Weights of a small mixture-of-experts language model, trained from scratch on English Wikipedia: width 512, 425M tokens.
Below are experts of layer 4 (counted from 0) of a mixture-of-experts language model. Rows are named router (the router's row for the expert), down (a neuron's output weights, with its number) and show model dimensions 256-383. Each number is 128 + 24 x the weight over its row's rms, rounded and kept within 0 to 255.
After each expert's rows: "comes before" lists some tokens at least twice as common just after its tokens as in all text. This comes from a sample of Wikipedia text that the model never trained on. Tokens count by the router's weight.

# expert 2
router [169  97  84 148 166 102 171 134 110 146  95 157  70 104 123 103 110 159 112 102 185 146 159 138  95  95 137 140 125 140  78 120 137 118 147 105 126 172 119 102 127 111 135 122 146 120 104  76 133 113 127 121 135 143 115 118 154 125 147 135 105 111 182 150 121 152 104 170 124 141 156 124 160 147 100 160 149 144 139  91 145 128 153 152 176 143 113 147 112 148 127 128 126 118 107 117 158 112 156 139  74 144 105 110 136  95  85 165 114 174 162 112 121  99 120 115 146 139 145 123 101 117 160 131  95 139 131 145]
down0 [115 125 159 142 137 135 108 132 114  83 117 124 131 114 117 144 119  85 145 152 136  92 122 117  99 120 114 107 119 137 137 134 162 143 127 129 125 125 119 140 136  71  97 112 103 132 129 167 103 121 125 162 155 145 133 157 166 137 100 101 150 146  82 152 171 147 118 123 121 135 127 113 153 132  89 138 145 133 142 185 124 108 102 143  78 115 121 118 117  83 155 118 127 112 102 110  99 116 134 137 147  94 147 130 124 146  98  80  79 150 108 145  89  67  85  93 113 104 113 137 137 121 109 129  98 175 131 128]
down1 [121 130 129 130 138 145  71  79 143 166 114 136 118 122 121 130 120 120 117 150 131 152 143 112 146 129 136 123 131 103  77 150 108 109 116 142 143 147 102 147  98 136 136 128 145 105  84 137 104 115 160 123 123 159  92  95 112 125 189 120 110  83 132 147 139 124 149 112 118 168 139 169 130  86  87 110 125 155 100 145 116 131 119 121 150 149 159 114 155 146 138 115 152 114 111 103 123 142 126 135 149 109 113 113 161 136 140 139 124 128 110 132 109  95 120 131 124  87 158 174 126  91 146 144 114 112 128 122]
down2 [106 163 114 108 112 128 162 133  97 141 148 141 136 140 123 124 122 138 120 141 151 143 103  90 133 152  81 125 150 147 121 127 120 128 109 118 125 116 126 161 125  85 182 114 163 123 128 120 110 151 137 135 176 107 117 138 131 144 149 144 201  99 150 135 166 143 117 115 140 126 147  97 150 149 146 184 138  84 115  96 145 129 129 142 124 139 101 124 126 145 126 121 156 127 185 114 109 103 111 140 108 139  56 133 102  97  96 125 163 174 141 140 113 120 136 134 112 111 122 151 125 151 138 119  97 101  80 137]
down3 [132  93  90 152 127 117 124 139 127 119 129 128 120  97 138 141 151 145 151 109 144 131 130  85 135 113 141  96 159 171 155  70 136 172 162 161 101  99  85 107 134 135 135  98 133 182 133 139  94 158 137 155 105 121 100 131 135 106 159 146 139 115 146 119 167 135  94 125 126 174 134 146 132 133 118  92  99 136  50 152 149 142 103 139 126 136 100 142 123 161 133 115 160 144 142 161 114 135 145 164 160 199 116 121  98 102 116  99 183 113 127 102 156 128 131 128 124 139  68 133 119 142 175  89 124 144  97 174]
down4 [164 158 122 145 136 148 115 133  93 139 103 137  76  97 114 173 123 146 119  94 127 165 131 124 107 140 130 167  90 127 131 115 149 127 145 112 160 138 136 120 104 151 120 124 134 174 138 124 143 138 118  86 132 114  97 121 136 138 100 147 145  96 122 101 128 130 138 129 118 187 144 141 133  87 138 182 167 120 138 110  90 142 103 102  96  93  94 112 138 132 151 104 122 150 119 131 153 111 134 124 148 132 158 137 119 143 107 149 144 122 132 143 133 125 134 127 119 149 128 111  95 154 138  94  94  98 169 105]
comes before: " the", " a", " to", " he", " that", " an"

# expert 14
router [112 121 135 102 121 140  93 172 136 112 110  85 145 144 109 130 141  95  84 144 133 165 163  92 125 109 138 116 147 116 127  97 120 135 123 159 138 120  92  92 111 148 152 109 170 152  94 119  92  99 102 153 151 122 109 169  93 120 157 132 141 123 124 107 107 173 166 115 141 160 123 112 134 144 112 134 126 144 125 127 103 123 112 131  94 113 123 144 140 106 160 161 167 121 129 135 136 134  91 146 138 104 166 147 112 129  89 115 130 149 106  95 139 106 101 118  96 101 105 127 156 150 113 147  80 142 132 139]
down0 [117 137 148 131 142 163 113  94 142  83 135  90 124 108 116 122  90 143 151  90 129 126 168 163 161 146 165  74 148 152 123  92 163 120 142 134 113 133 174 107  96 115 168 131 150 146 165 159 114 139 127 140 131 134  93  79 144  86 164 125 145  71 159 128 127  91 114 150  70 137 142 146 118 115 178 171 125 123 113 108  72 123 105 119 127 114 158 125 109 122 135 120 142 139 112 119 162 155 121 147 111 161 125 153 157 161 158 157  93  96 107 124 121 102  97 125 125 125 131  87 108 128 127 115 124 122 106 121]
down1 [129 122 154 142 140 120 127 117  69  88 167 141  95 124 117 127 149 157 117  97 147  99 138 148 157 124  86 161 125 148 109 124  96 130 120  98 131  98  50 133  96 156 155 122 162 161 125 152 112 121 138 177 130 104 153 112 139  93 101 137 130 119 127 107 165 138  96 125 123 126  56  81  88 140 139 116 124 142 149 169 126 104 137 149 157 128 127 164 122 157 121 163 160  94 146 160 116 108 149 126 129 153 170 117 138 115 173 110 108 122 130 132 111 121  87 137  96 151 110 136 126 155 143 160  92 104 127  93]
down2 [149 113 130 163 108 110 155 132 140 150  96  83 147  87  81 136 108 146  86  86 122 151 136 105 107 107 104 210 100 167 118 103  90 139 111 128 113 129 129  95 132 115 167  88 143 171 107 129 138 100 150 142 160 142 101 156  92  97  94 151 101  98 133 152 123 141 125 160 126  92 120 127 128 132 147 121 137 133 135  91 158  80 142 117 194 132  95 131 146 114 102 141 104 123 121 132 168 116  74 134 138 178 155 165 167 144 125 114 108 101 108 143 129  86 117 140 183 112 107 111 142 102  97 124 142  70 156 145]
down3 [145 133 123 101 134 118 136  97 156  90 129 126 128 108 166 116 121 149  75 129 125 162 118 115 172  98 157 127 112 124 119 120  77 134 100 154 102 154 135  88  98 148  84 148  93 120 168 131 124 104 117 148 129  61 127  93 113 121 101 151 130 173 119 151 125 133 131 160  85 174 118 172 150 129 112 152 145 107 181 143 134 152 146  85 104  97  96 118 129 149 136 101 108 101 148 134 116 121  60 119 147 115 136 129 119 148 125  91 173 131 121 139 123 111 141 132 111 102  82 110  83 136  78 107 114 145 136 127]
down4 [161  96 146 141  99 116 118 126 129 106 132 141 118 102 141 116 128 137 140 115 121 136 103 180  87 150 121 121 122  97 115 124 142  96 130 115 114 135 156 145 163 105 136  94 137 128 109 107 114 155 133 114 138 107  91 103 109 117 118 117 113 120 142 134 152  88 131  92 137  86 111 133 138 104 147 102 122 135 146 143 165 118 133  90 134 120 156 130 152 124 124 134 203 131 119 186 149 123 116 141 132 112 122 138 152 131 138 112 174 142  80 147 124  83 122 107 184  94 132 126 133 143 128 161 155 102 179  91]
comes before: " the", " a", " his", " first", " be", " an"

# expert 8
router [101 102 166 148 146 157 104 122 138 177 130 135  79 134 105 161  90 120 125 139 164 106  77 104 137 145 138 172 109 137 146 182 136 138 151 113 111 123 130  83 157 100 102 115 105  98 130 167 133 150 152 138 140 133 140 139 147 134  71 140 117 112 164 112 112 100 161 187 124 134 154 130 126 176 181  85  66 111 160 125  96 135 133 117  88 152 111 145 141 138  94 140 120 155 129 116 112 114 131 121 162 107 123 128 188  98 116 133 152  90 116 147 142 147 129 158 102 164 142 146  92 127 109 166 135 123 124 130]
down0 [153 132 109 123 157 134 123 138 107 121 129 116 102 121 128 113 135 105 143 102 135  92 108 119 137 124 119 175 126 134 115 160 138 134 129 139 156 156 140 141 113 116 114 180 144 128 102 153 157  93 171 112 154 145 133  97 149 140 146 121 164 112 113 121 190 114 118 134 101 104 140 152 108 164 120 102  86  92 132 116 139 125 131 133 121  58 150 116 127  96 139 137 161 126 160 148 134 135 107 147 173 128 132  89 134 161 107 142 107  84 162  90 115 133 103  88 109 114 131 118 159 128 121 156  96 162 128 156]
down1 [172 122 120 113 138 118 133  88 132 147 100 168 129 129 148 132 124 184  97 101 102 154 129 160 116 190 115 128  87 104 128 190 135 101  98 145 117 168 118 130 115 180 157 110 199 147 146 144  93 151 130 113 105 138 117 140  89 147 171 129 112 145  95 119 135  89 102 155 119 144 159 103 135 165 139 125 140 150 101  97 144  78 190 151 158 143 113 140 109 123 148 119 100 148 144 115 124 155 191 137 117 125 173 136 153  97 104 145 124 144 112 138 139 102 101 126  83 142 103 136 148 112 166 113 114 126 119 101]
down2 [116 118 124 125 147 167 106  99  89 136 136 140 134 152 120 113 171  95 141 155 170 143 154 157 118 121 106 134 117 115 158 124 158 100 115 138  89 149 158 135 135 126  73 161 155 107 136 142 100  87 104 130 149 150 120 100 116 135 131 129 179 169 106 144 100 128 148 108 155 108 140 135 159 112 102  83  99 172 132 184 102 148 109 146 142 119 119 150 121  81 114 165 162 140 123 128  91 142 137 101 146 158 113 148 125 151 170 139 132 164 108  73 129 138 121  91 131 134 134 154 121  91 126 137 144  89 105 156]
down3 [134 110 131 169 136 153 132 102  93 123 132 147 162 168 167 125 133 140 158 137 142 132 135 122 158 135 143 112 120 145 103 131 158 111 107 132 130  93 100 107 131 145 113 136 116 156 158 129  92 123 114 101 136 112 113 161 136 169 156 107 111 164 104 154  72 162 105 123  94 117 110 159 100 138  78 123 186 191 157 126 149 119 133 106 125 140 117 128 129 116 171  99 114 105  66 146 118 132 129 141 117  81  81 108 113 171 117 132  97 131 121 133 128 114 173 129 130 118 140 139  79 121 121 139 152 132 105 174]
down4 [168 120 115 138 125 104 117 143 118 104 128 114 137 143 139 149 119 127  89 164 128 119 140 101 194  86 141 111  92 116 107 131 116 120 135 130 125 161 155 110 166 147  82 132 139 132 109 145 163 112 120 128 131 130 177 163 106 133  98 123 116 147 135 150 120 117  99 123 142 114 129 145  92  85 111 110 149 174 118 119 122 108 103 147 160 121 109  85 109 129 127 157 130 121 115 131 126 123 108 143 141 125  91 140 146  99 135 117 119 118 138 107 142 129 115 135 136 122 153 132 139  94 176  91 143 137 125 162]
comes before: ",", " (", "'s", "i", " was", " County"

# expert 13
router [157 132 108 106 123 123 169 122 113 170 121 102  98 123 172  92 164 137 152  59  95 130 169 138 107 103 175 146 104 153 134 130 143 123 143 127 161 140 144 157 125 119 163 108  94 108 102 148 120  81 179  88 175  97 128 111 135 121 139 142 110 127 126 100 144  99 120 120 108 128 117 114 145  79 109 147 100 123 126 120 144 147 111  87 116 143 111 146 113 150 139 134 133 137 122 120 112 129 133 138 104 200 118 129 141 164 108 161 129 128 113 136 113 151 149 151 158 134 140 122 133 134 145 105 118 135 186  97]
down0 [110 133 152 154  82 116  99 155 107 126 152 171 150 140 117 121 149  98 135 130 105 151 154 123 122 143 158 144 157  97 168 160 108 110  98 166 151 160 111 145 110 167 135 149  90 131 121 144 149 164  97 170 120 153  78 116 159 131 140 169 110 126 151 135 151 116  81 156 134 120 156 127 160 130 160 141 126  88  97 126 100 105  94 161 159 144 137 140  97 152 153 124 155 113 122 107 176 121 145 105 168 177 159 141 116 121 164 157 112 102 137 112 131 120 146 101 127 145 141 159 147 125 141  90 114 136 155 132]
down1 [140 125 134 136 154 144 152 107 132 105 145 133 131 126 115 125 164 101 132 112 147 115 141 126  97 160 142 132 120 137  86 138 162 116 117 138 152 133 118 126 122  99 124 138 121 148 137  99 161 146 120 139  91 114 158  93 106 156 134 141 109 127 146  72  90 128 157 126 144 129 147 129 129  86 154 145 138 199 114 104 107  85 102 135 126 109  89  92 156 109 106 116 163 149 143 144 131 123  99 131 113 149 118 142 155 127 145 109 145 105 103 142 120 133 148 172 120 155 143 113 121 156 117 121  73 101 102 115]
down2 [109 146 132 132 121 101 143 121 145 119 119 118 141 126 177 113 158 124 138 101 143 112 155 139 119 114 108 195 115 108 151  88 126 120 151  90 140 103  99 105  96 134 148 119 126  84  93 193 155 123  88  97 158 146 149 144  94 151 130 146 146 129 116 123 125 171 153 119 118 143 182 117 104 118 141 144  85 140 101 129 128 158 135 118 136 108 149 119 156 129 136 166 123 148 116 106 171  96  77 170 119  96 139  91 131 119 108 118 105 156 147 129 158 158 129 113 129 151  87 155 192 133 149 135 153 166  77 126]
down3 [115 165 165 127 144 119  80 100 111  96 116 150 129 101 163 107 130 138 140  92 125 155 122  86 114 139 165 139 188 146 119 158 136  97 145 112 120 141 191 107 178 103  98 111 151 105 180  98 129 126 136 187 141 162 142  91 103 181  92 118 164 157 104 108 127  88 113 161 148 161  93 144 130 148 153 114 125 148 134 128 156 100 129  97 144  92 105 135 114 101 138 153 109 148  90 132 169 112  93 113 179 123  99 118 131 136  83 122 156 125 111 122 117 136 156 130 140 177 138  95 119 126 119 138  84 143 136 132]
down4 [112 112 152 100 130 124 113 134 139 114 135  93 145 137 129 105 184 144 141 140 119 135 116 119 129  78 137 115 145 160 138 111 166 131 162 132 180  71 125 136 105 134 125 187 112  99 124 151 135 126 116 158 136 148  97 159  97 141 157 127 146 112  96 109 132  95 136 131 117  80 112 156 145  91 124 116 123 156 148 148  93 157 131 166 110  92 104 130 140 119 147  79 104 107  69 161 102 122 146 143 150 112 118 153 159 134  91 138 146 136  81 175 145 182 147 106 135  77 118  98 126 106 130 109 106 163 113 142]
comes before: " |", "\n", " (", " is", " and", ")"

# expert 0
router [166 104 138 124  91 124 141 115 135 151  87 164 124 129 120 128 182 135 117 101 135 147 141 165 125 118 162  71  97 141 142 123 132 119 103 112 108 180 122 118 159 134 145 141 116 148  78 105 127 137 122 140 178 122 148 136 148 131  70 124 123 110 155  85 161 168 153 106 127 102 170 140 110 101 145 165 124 124 106 149 135 108 160 161 157 121 134 138 149  90 119  99  99 116 148 147 152 129 136 120 156 112 113 155 128 107 123  98 100 152 121 153 147 111 137  90 117 166 127 119 170 138 166  94  90  99 125 130]
down0 [138  70 151 104 148 125 127 159 100  98 118 124 133 107 128 114  97 110 109 117 132 120 130 184  85 122 122 114 142 108 147 177 162 129 141 126 128 145 148 164 111 129 115 120 149 104 158 135 119 152 109 105 154 141 104 157 131 166 123 129 108 109 113 115 135 107 124 119 150  72 165 127 107 141 128 158 135 109 144  99 105 129 126  95 113 159 179 113 110 100 145 120 119 112  85  84 143 107 124 127 158 174 102 111 145 120 153 116 110  97 109 170 114 119 137 133 156 124 116 160 142 133 149 135 108  92 137 124]
down1 [172 154 177 116 120 113 105 130 175 123 124 114 162 136 163 113 122 101 111 118 122 100 136 151 165 144 112 121 137 157 109 136 145 114 149 153 103 126 111 131 122 115 146 126 126 116  97 150 124  86 143 109 144  98 181 120 110 135 141  62 138 123 104 148 165 124 126 104 116 138 122 157  93 123 157 161 139 117 134 157 145 154 133 158 158 115  88  93 135 139 103 128 151 112 156 137 155 146 140  99  98 167 125 131 128 105 137 124 122 117 162 143 119 107 105 176 106 151 127 136 134 148 154  93 150  85 149 165]
down2 [163 145 114 127  84 112 136 150  98 130 124 126 106 106 119  99 113 117 166 148 141 111 138 135 146 108 141 178  75  95 153 150  91 147 145 111  89 156 118 123 150 120 142 161 113 109 154 135 167 150 133 161 120 134 113 140  92 105 132 111 125  90 170 118 102 142 123 127 113 121 154 139 109 118 124 104 111  92 143 127 108 108 113 148 137  80 140 129 142 136 184 118 125 132 105 173 129 168  83 108 155 106 124 155 159 178 109 119 126  92 134 127 177 140  85 159 139 155 127  95 136 164 147 109 114  95 143 137]
down3 [ 88 123 122 127 113 126 166 114 115 108 149 114 142 107 166 141 121 131 135 145 141 107 100 155 128 110 101 170 141 110  98 137  92 122  82 141 114 126 135 119 122 167 128 146  83  94 151 155 139 121 139 151 128 115 146 131 131 101 145 169 146  98  98 130 110 123 131 157 145 136 103 150 160 134 117 133  98 147 111 113 159 157 166  91 115 120 149 110 141 161 107 133  85 138 124  75 151  90 137 128 141 145 124 123 129 161 100 170 165 108 104 123 145 157  96 161 132 120 148 159 110 132 127 126 139 143 122 128]
down4 [ 95 134 142 155 115 101 106 115 144 132 124 133 131 135 112 121 145 134 137 123 100 111 120 149 119 128 128 112 115 118 133 130 157 130 126  96 165  96 124 155 106  76 101 118 154  47 130 160 134  78 128 146 184 169 140 112 157 131 146 124 132 130  95  91 152  89 132 114 141 139  94 127 111 147 122 158 142 145 121 145 152 117 120 122 139 103 130 129 165  81 139 152  76 144 149 117 162 168 134 137  96 121 145 166 106 112 151 139 144 121 130 138 133 122 125 134 104 141 151 102 130 149 166 166 156 157 126  94]
comes before: " to", " by", " in", " of", " as", " on"

# expert 1
router [122 103 146 160 175 136 113 110 123  88 145 134 133 102 105 123 124 152 150 136  94  81  95 115 103 131 134 129 112 156 131 123 103 137 149 117 133 105 120 166 142 139  95 110 108  93 162 121 150 128 164 100  85 103 115 143 131 107 120 127 183 156 101 138 112 122  99 134 111 130 121 147 136 101  83 135  85 155 102 113 123 140 134 144 132 155 126  97  94 171  91 137 132 102 138 105 125 110 156 115 134 172  91  86 104 111 119 162 110 104 120 111 135 117 113 172 107 136 125  76 143 143 104 124 119 158 150 110]
down0 [142 129 150 150 115 139 119 131 108 161 119 130 107 136 101  96 166 124 120 141 124 149 100 133 138 139 135 164 172 133 176 123 139 110 125 115 132 134 135 150 167 153 100 112 119 163 145 168 129 125 127 131 109 145 142  95  83 135 128 139 183 124 138 115 137 128 120 119 139 154 134  79 106 157 108  99  84 149 156  91 151 128 152 144 107 167 148 132 145 174 164 139 151 117 122 140  81  92 151 103 151 134 126 150 120  82 147 106 135 118  98 115 132 135 113 159 148 125 159 120 131 188 127 163 111 129  90 162]
down1 [145 167 124 120 142 118 141 156 107 120 139 113 158 116  95 113 132 160 138 146 124 164 113 134 145 149  69 141 148 157 115 102 156 144 105 138  98 143 121 165 159 124 170 154 110 136 116 142 137 119 117 120 142 151 164 156 139 110 120 155 110 152 127 132 107 128 107 147 151 114 116  97 140 141  69  91 120 137 130 146 136 124 106 100 175 100 154 117 154 134 128 135 133  71 177 137 146 105 125 117 127  90 162 163 106 150 153 133 119 105 137 122 164 137 118 132 138 145 132 151 160 111 155 149 147  99 153 108]
down2 [ 97  93 141 110 108 146 125 109  95 122 116  86  96 124 140 115 141 101 139 140 114 137 110 162  80 118 158 163 171 116 161 136 150 161 132 147 110 141 145 130  78 128 128 146 143 111 144  97 133 154 144 143 109 184 104 149 162 128 129 173 120 128 118 122 118 172 160  92 108 171 145 130  99 162 119  68 171 137 126 181 130 109 106 123 132 111 122 110 116 102 149 105 176 154 151 129 119 143 141 138 121 119 115 149 135 112  83 106 144 126 125 105 140  93 131 116 127 119 135 103 120 132 101 150 151 115 112 125]
down3 [104 121 160 166  78 146 147 163 121 102 117 102 143 123 140  99 121 137 157 161 138 122 132 111 158 137 164 124 103 106  93 129  95  93 107 143 151 132 101 137  87 146  98  89 114 122 165 150 115 113 132 153 143 117 174 109 114 176 144  94 135 114 138 127 123 142 106 171 102  88 147 142 140 120 139 108 164 130  96 134 158 108 108 157 142 132 150 118 144 109 128 120 123 119 138 147 111 106  90 126 104 113 146 162 130  89 115 108 148 149 131 136 148 145 108 119  96 150 104  86 163 173 106 125 115 126 102 113]
down4 [142 122 128 130  96 132 134  55 132 155 128 118 133 145 177 138 120  65 128  89 135 143 129 145 114 119 134 137 132 133 159 117  87 183 103 104 155 125 127 148  98 131 133 124 153 133 121 133 128 126 101 147  99 124 133 124 132  83 146 153  59  98 109 101 133 144 142 133 141 128 149 124 109 141 158 125 104 126 178  91 164 143 119 123 176 133 133 117 153 140  83 104 113 101 143 188 150 131 119  94 139 120 114 121 144 131 166 165 149 107 153 141 111 130 151 134 165 118 134 166 115 127 114 171 148 143 118 100]
comes before: " ", "\n", " 0", " 1", " 2", " 3"

# expert 4
router [148 159 131 156 111 153 109 177  84 122 126 133 142 112 167 141 120  73 132  70 147  86 113 125 108 102 114 117 101 129 138 122 106 120 114 114 113 131 117 132 110 108 165 113 114 156 148 143 154 106  89 144 186  98 154 141  97 128 152 131 144  96 108 150 130 133 139 108 131 104 126 139 150 102 117 122 139  60 177 154 139 147 157  86 122 146 126 150 111  79  86  89 117 129 165 167  94  87 156 106 122 117 130 142 104 100 146 130 137 123 174 133 149 153 136 121 167  86 166 141 150 125 131  92 133 111 138 143]
down0 [131  97 119 134 120 162 147 117 137 102 142  62 149  74 159 109 105 124  83 159 141  94 116 116 153 131 189 163 138 148 118 168 176  99 179 152 150 140 112 144 113 152  89 105 136 107 134 131 121  98 175 149 114 163 141 127 132  77 133 111 127 116 128 149 118 135 140  87 133 154 150 139 141 132 139 185 157  87 129 145 153 123 108 129 145 139 132 129 111 169 122 126 154 136 113 139 149 117 162 127 148 142 147 103 113  62  90 147 174 107 114 140 102 141 116 100 105 146 117 141 129  88 131 138  99 135 110 141]
down1 [143  91 103 150 125 132 139 141 135 156 125 101  68 154 126 107 130 172 131 159 137  96 101 150 120 102 102 152 157 126 115 144 129 109 136 110 106 150 119 116  99 136 142 128 105 152 123 122 193 140 168 119 123 111 172 118 118 125 123 160 159 137 134 125  98 134 119 109 124 114 155 135  99 133 144 128 110 132 141 106 107 142  68  91 123 123 161 114 135 106 114 126 119 150 167 129 109 158 124 125 104 154 132  98 158 120 125 105 103 111 107 135 137 159 139 175  78 161  94  94 135  95 106 130 100 106  86 140]
down2 [ 92  84 174 159 119  85  79 136  99 169 128 153 130 143 123 138 102 130 108 132  93 134 115 129 105 117  73 140 118 150  93 164 112 144 151 150 104 178 103 148  83 105 131  90 146 144 115  95  94 140 125 103 120  94 129 166 119 125 140 116  92 109 132 129 139 134 124 127  99 158 113 135 118  99  95 111 188 137  84 135 129 169  81 146 103 160  96 134 104 104 157 125 128 104 110 110 173 137 127 173 136 125 147 143 133 170 128 108 139 151  98 129 135 118 131 145 174 147 135 139  91 152 143 162 108 152 129 130]
down3 [137 120 157 143 113 120 114 171 113 159 104 151 100 155 147 114 145 146 117  91 137 150 152 142 135 158 102 147 112 116 131 131 126 159 160 178 122 183 103 102 155 163 132 144 137  93 108  97 155 156 133  66 165 144 134 161 123 128 125 123 106 155  79 142 118 143 144 122 110 109 122 117 103 166  97 128  99 163 163 116  97 120 112 139 153 122 124 116 137 103 142  84 129 131 108 113 144 129 155 129 120 131 101 144 108 147 141 157 100 128 131 101 158 139 118 155 122  70 118  76 117 193 152 142  79 122 133 123]
down4 [152 175 149 105 143 107 152 130 128  69 141  92 138 125 149  91 123 145 164 120 152 128 117 127 135 151 145 143 148 163 121 132 141 146 121 153 203 167 110 155 170 105 149 107 148 111 123 191 126 102  80 132 115 156 122 137 134 121 113 115 113 131 121 141 114 120 114 135  88 119 125 170 157 126 141 132 121 119 120 130 136 139 131 159 139 145 146 170 145 130 147 114  99 112 168 114  96 119 156 145  65 144 168 140 122 137 122 146 128 157 139 122 146  89 148 137 130 148 124 158 183 120  87 142 143 146 150 133]
comes before: " of", ",", ".", " in", " and", " for"

# expert 15
router [101 133 123 100  83 150 102 158 153 119 107  89 133 104 112 117 147  51  98 171  98 134 158 151  82 119 114  89 119 116 111 116 121 140 141 148 103 133 124 107 137 199 146 138 151 158  75 128 108 132 125 146 156 127 100 148 125 117 166 161 174 116 106 125 106 175 179 139 134 130 110 113 125 147 120 170 162 174 114 163 124 106  87 153  69 105 129  90 143 113 161 156 160 125 111 176 164 127 126 136 151 149 146 170 139 173 125 136 118 146 107 117 122 124 172 156  91 127  87 127 127 174 151 143  99 153  87 151]
down0 [ 79 182 143 104 133 109 143 117 130 159 117 110  89 151 155 129 122 137  93  85 137 126 112  97 123  99 117 127  92 133 117 144 140  95  99 143 135 145 133 141 103 126 134 156 142 144 131 146 107 130 155 157 130 101 142 149 142 142 107 106 138 117 146 145 175  97 120 161 153 112 120 128 155 122 150 123 144 130 106 115 160 165 105 123 120 168 158  79 122 128 125 113 128 122 135 146 142 166 133 146 107 106 104  98 107 199  92 151 128 161 101 128 153 143 106 146 141 124 145  98 126  91 110 147  91 139  93 124]
down1 [153 124 141 131 134 164 145  94 165 129 113 104 158 105 138 151 111 152 173 136  98 110 163 158 127 108 137 151 146  72 142  99 160 170 127 115  70  98 153 146 116 116 106 121 119 130 141 142 106 175 150 118 146  90 132 148  99 106  99 168 141 140 129 171 129 173 115 147 124 116 101 109 122 147 135 111 167 147  94  80  90  96 180 128 152  99 107 178 129 133 142 121 137 150 133  97 126 165 122 160 178  72 104 135 161 143 117 106 152 110 121 145 145 148 113 164 156 145 119  81  79 100 169 148  95 133 143 143]
down2 [133 127 109 123 137 113 113 167 145 122 157 109  88 129 117 109 115 155 159 111 120  91 134 151 111 122 129 113 119 137 158 155 159 123  90 119 139 160 147 138  86 133  79  91 146 129 141 140 139 134 148 168 171 149 109 126 125 158 124 115 108 147 141 128 119 101 112 135 157 109 120 111 118 167 114 137 144  84 133 124 127 147 131 118 141 132 160 154 147 121  92 115 129 135 160 131 149 134 113 148 135 139  84  90  99 115 157 150 164 135 107 126 138 152  89 137 103 110 140 121  78 106 118 129 139 146 127 117]
down3 [123 140 129 157 128 138 107 125 161 116 122  63 130  78 116  91 132 119 159  96  87 157 140 144 136 146 143 150 131 135  90 136 117 126 122 154 149 148 159 154 132 105 123 155 105 144 159 105 127 124  98 124 117 125 119  98 105 137 148 106 126  90 135 126 160 110 179 153 129 127 121 137 123 124 134 143 127 136 155  92 184 123 132 123 117 154 134 109 122 170  93 156 150 142 135 148 162 126 114 120 164 145 133 104  97 134 154 129 112 131 118 153 141 155 111  86 131 127 126 166  85 108  97 126 126 134 162 126]
down4 [133 131 146  65 160 119 148 145 111 130 134 132 132 152 105  81 100 103 140 126 148 102 137 159 131 114 162 143 129 115 147  96 149 113 121 121 106 159 147 110 144 116  99 116 166 161 141 184 158  91 135 100 167 140 139 120 119 157 113 136 122  97 144 189 133 102 157 128 113 131  77  86 142  95 125 123  94  96 168  88 104 123 102 116 161 167 101 121  83 119 113 114 136 119 153 134  97  83  76 117 159 159 174 154 140 101 150 154 118 117 145  93 139 132 124 135 127 101  94 136 126 147 160 131 126 106 124 117]
comes before: " the", " a", " his", " first", " their", " this"

# expert 12
router [115 171  88 126  91 118 120 144  98 128 139  78 157 120 134 130 139 116 134 121  86 139 184 113 173 149 104 165 128 107 128 140 151 152 153 129 163 137 121 142 122 133 122 137 145 123  88 148 107 160  70  91 140 144 133 127 138 101 161  99  94 127 143 144 144 185 104 129 167 120 114 148 139 100 149 133 129 166 130 118 163 131 125 127 107 125 108 109 104 155 111 121 142 140 122 143 121 131 121 135  71  75 107 162 111 147 141 126 132 119 123 119 145 158 153 137 122 111 106 111 117 131 142 140 146 155 122  70]
down0 [128 181 141  86 111 121 116 154 124 173 138 115 153 157 181 108 102 147 116  91 148 132 145 132 105 140 136 101 127 156 162 177 127 156 105  78 147 119 129 119 108 157 117 125  76 145 141  92 114 139 110 127 106 145 124 119 104 127  48 108 142 131 110 141  82 143 157 129 181 148  65 104 115 104 121  75 145 113 125  97 136 146 129 128 130  85 145 126 115 115 148 134 147 161 128 117 135  72 115 117 109 167 136 130  92 152 141 135 115 140 168 135 130 174 117 138 122  97 119 106 162 132 182 112 142 105 170 132]
down1 [144 122 138  91 143 109 113 156 118  74 150 132 101 139 113 146 122  98 100 116 138 122 135 114 139 137 113 147 138 141 128 170 131 157 125  93 128  99  90 116 114 149 124 119 143 116 118 151 134 128 138 118 111 103 118 118 139 165 170 146 123 100  76 117 125 161  90 163 144 137 161 155 116 100 108 141 127  97 121 159 147 135  95 141 124 118 106 103 147 123 152 110  99 131 137  89 192 152 135 119 103 117 102 150 110 119 173 113 172 131 134 145 174 104  92 145 116  89 135 110 127 106 122 144 151 116 101 129]
down2 [150 115 126  87 144  98 141 101  92 110 103 179 144 120 115 116 170 149 164 112 113 138 210 130 107 131 146 122 102 127 141 102 100 138 129 105 135 129 160 166 105 154 136  84 142 154 136 102 149 147 149 121  91 131  86 126 124 166 106  97  89 121 102 150 132 173 106 124 182 119 147 149 138 170 110 179 117 113 143 136 179  93 150 123 147 166 124 117 113 133 101 151 147 143 145 116 144 130 191 146 138 153 112 111 101 131 108  98  96 161  96 139 139 105 162 100 138 106 145 118 134 123 136 121 116  92  84 142]
down3 [155 119 177 117 144 118 108 143 184  86 134  98 117  88 122 105  93 131  72 130 100 162 129 141 146 123 125 153 166  76 136 141 134 161 146 110 141 157 120 187 110 130 178 113 103 177 181 140  96 164 181 101 133 117 112 155 111 129 140 104 144 120 130  87 147 148 125  69 128 138 139 152 133 116 139 123 156 103 169 119 124 130 145 181 116 126 109 156 115 148 112 107 173 138  89 140 118 148 130 181 125 124 123 152 140 127 110  94 111 134 128 114 131  90 132 122 126 116 147 155 153 154 114 157 106 109 126 168]
down4 [133 111 144 110 117 137 121 160 137 196 100 118 164 119 140 128 145 127 148 133  84 120 155 163 124 137 112 159  94 145 125 126 150 130 121 132 116 128 125 150 137 145 172 126 118 124 127  76 138 121 129 176 120 139 112 121 121  98 142 117 130 129 110  84 100 124  84 107 144 143 110 137  98 125 147 142 147 142 128 186 147 115 128 152 134 100 136  90 142 124 124 136 109 119 158 156 131 148 115 137 137  95 157 177 128 129 165 146 147 138 165 173 106 113 119  98 133 146 132 109 117  85  87 100 157 121 154  95]
comes before: "\n", " The", " He", " In", " It", "1"